From a checkpoint of a small mixture-of-experts model trained on Wikipedia.
Training: 262M tokens, 5444 steps.
Below are experts of layer 5 (counted from 0) of a mixture-of-experts language model. Rows are named router (the router's row for the expert), down (a neuron's output weights, with its number) and show model dimensions 0-127. Each number is 500 + 50 x the weight over its row's rms, rounded and kept within 0 to 999. Numbers have three digits each.
After each expert's rows: "raises" lists some tokens whose logits its average output raises strongly, later layers aside. This comes from a sample of Wikipedia text that the model never trained on.

# expert 10
router:447425495449487502512466529488518561522496477560543547482428429545450558533540475560506416566466470420507459541538412524554497550508490550461414414493532452513518482464465446522435431572551582579609455475479504484491527510523617510488546489475552534450455496505584441442572429471432428413420612491536560426543476526470470484561436522466460449546494538556488507537559589464415579450534
down0:534490543424501536593446516533535430504437552592497482556415518517546489396516482450488482481522485530421430351501579556489411555522507527477602530497510502520529456572424471485514484558597514458516494527605593506515446462480465425436479492558459492516526532404455455573464527517466430520465506432463576426509467527501486508510588521484463410547565493483424448488536589545427491574489
raises: "osing", "ending", "ifying", "iography"

# expert 23
router:441420508437477507508472513483512591515515476566534561472438435543455548520540479569529429571461469443489469525548421528534484555524512548455415413490538456527510475460475443536435429580543581574591438475464500490505545513522597514479535489461555536445462496496570452423582444470427439403413600495533559407538473530482489472563427517459471435532505528557498530551561579455423581443536
down0:455418499419462512518399465549519523423518418447539494331504481484517470440456483479522429413487479428565486507525498545548515459536440495523503556655484517542454499533550534512438480461506534496528519472471412541562456413552535423546515459514535515458457488492484483467492421515477465548441412572510459540370488569522471535420580604508516509500471455422464548461525447525515448580447
raises: "uese", "iant", "DST"

# expert 13
router:447421514445473503518483519481509574515505477564530559476432436558451548524543467553522424564455474438486470534549413530534486557516513547458423409495537456532508471453468441533430423580552594577604442468466507492499545511516594512477546489465559529449462493496573445431574444467440436408415589490540570409546469525482474471562436523457472439534504530559499515547555584450424576443537
down0:496521442569509589558428484414428498527436456596419560508539529556465439572471468534411553484487487464483541463601541541537488561526526488611449428530510527493462501490459530453568404464515435431513498547511551547498556420573420496592492518500515431503546431500461496423476506503532600491533505541500520472553439491478506538466579427480505523418472477396549525460409573443492489521613
raises: " basis", "hr", "asons"

# expert 9
router:453438491509495579467446549428509547459538425559501531539476463524527471462532458545473474544453411559424439561526494540544516560475581579519368457458506401554488488487486492577448516511579573568572481500496506464544473555555489544512548476497467466518480526492621531462643462454484504356419554482500474464475488490461431496537359514508466433448485527577528495525534557492469488502586
down0:533520464470557495552443455486529481546465583505471482490546457520547370424495474510499523480477479514525535521522394606539581515470541542506526562593537471463429514533503467466406513417482385569569552509451481504482413573446523508469450572488438584501421451628478558480564543573501501386389489521504561543424523485548420508452505510586466543493560495477447468533452478454479507480526
raises: "ac", "id", "u", "ir", "or"

# expert 18
router:465460541426510472448484543445522566416467442615511560425521491530422547504470379509506463510459512529485497553528486536464531586478454574444466584485498426571452489538446532474462382506468587592488466510461485499567550592515524539425504499525515537539542392438537475463547533533460421444464539560598494505565521519550509482542421517494494441487462499467531545591570524417430566408530
down0:596551581590501513477561512472522457493537555455579499586581472516448511600430503530490404448555585553448565474571508505502520561584443504521568497426501547550528419463509415399542550483555537527537538549506557447511445554454520429566523524563467503478564491566554517546435477506468507459468538498558479446436438447421477516472558509551617547537490485469489580446482453410486511578491
raises: ",", " the", " in", " P"

# expert 32
router:481451558462512529491479511535529492482414464591530590498535434517494536515485377556542453567537483499461486560498495605470470479533573600438457460502554391590493477501469491486460483581494560593538442435491443502520543508452598487506499561457492541492553426457520485394520466527466445433454543564596495436586468513556561479481468514496545392482472511535440531447484469434450567546621
down0:607434451533453488510522574486457577465593478530455427395481534510458566480387526523555500565443517529467511443477515489535506482471519486579629536532482486481474538479494524499535450476477502444577468472518522542401468531539340524508438526513564512531427497553533494633521561521441517525449548445552565550504482510434449458492417575509496478492420390555541522553516509455540536416469
raises: ".", " the", " a"

# expert 34
router:422449527462447461486476530509498529483521480564504541473455435558483521463570484537460448533473413461488482502543408536500470552546507520430446466495530436573515486444490474479429472576539614606564488485435488551542533498588561478472510433454581474508469516475584440465568508473464454369433563497546584368547465556494492442515449551456490422517502537607453565501469541448451613462515
down0:385554489423561502514505541533451465536518472538504502490519516555441446432494480584518349531553522530507486507532525482498548487553536485516496448481529463517437531603492440556609538420468493525437471528530505522500545457498514513446515366529437443600538513473606478476532449396502497589532459542529494502520402453475506537473569522479464562656523393484412540497486458488488489561437
raises: "ep", "ore", "ena", "era"

# expert 16
router:450456467456443560497467532526499577503471527567532602484432411534472524550518486561499432520452499470547475526507424540575526521482487529487433412493500494532476420494488463529400456594551561583618478502499537479457546501489638513494524487505564532426454479507575461465543470488453448413380610465498558416525490544460439488588432541501423478503509525528503473556542608502450576488547
down0:585454543513491435409407482496501454479533448483515451525576537614583529461491456510587523519496554493573441460605394517533455470444475569568501540571478530546518510567533550452482476594552503454527482522545541441475464468491457463517529604531441364385452496407466565488484542501441520527485432519409488564453414543495578430549485520465480548463553480513480496520501467468534428526479
raises: " increase", "ify", "ifying"

# expert 35
router:439414508443482510514480526476517579517506474566531557477435438552452550518540478559520419567462472440492470536557420530525488559515503545456429410497543456534514469451469445536432431581552593577597449469467500489500545516514600517474553485464554533454459486496584453428574446467449431409418588497540573408538474535479478466561433516455468444537509521560505515552557586444423571450542
down0:428466518494490525565570568529506544558449476515494448512548454531492417605475619612568507470504473534511536433562505524529405581441523468473513549600518451544543476476374502508606519425467505527498447589472479523500544523394484509439593428491468528564575439486515523474438392454459475496522427412539473500460441476532502554487524423504570406468454541525469519441472495524500473501468
raises: " son", "urp", " daughter"

# expert 43
router:449422507448474499516478520476513569523504473565535553479431433550460548520534474563518427568456466436492469542541417530540491554523509545449413411491532453526517468456467453531440429576545591578598454469457503491496536513518600517473548491468563528450461492497582449432583442469437441412416603493541571412547471525483479471557437518449467441543496530569501524548555578449413575445539
down0:539529473465382463450485464452532476512525493507563473531506395548559388534507532450456472519482473489545442485531454502444425620609518601483523546460544513544469566567509463565464502577462516466552482552471546426509446475496584589442536531455465538505509404551439500569476546432518490410538444480470541474467513514453560532528522517390563413488515513457403489493528519482501588387435
raises: "iano", "ened", "ín", "itor"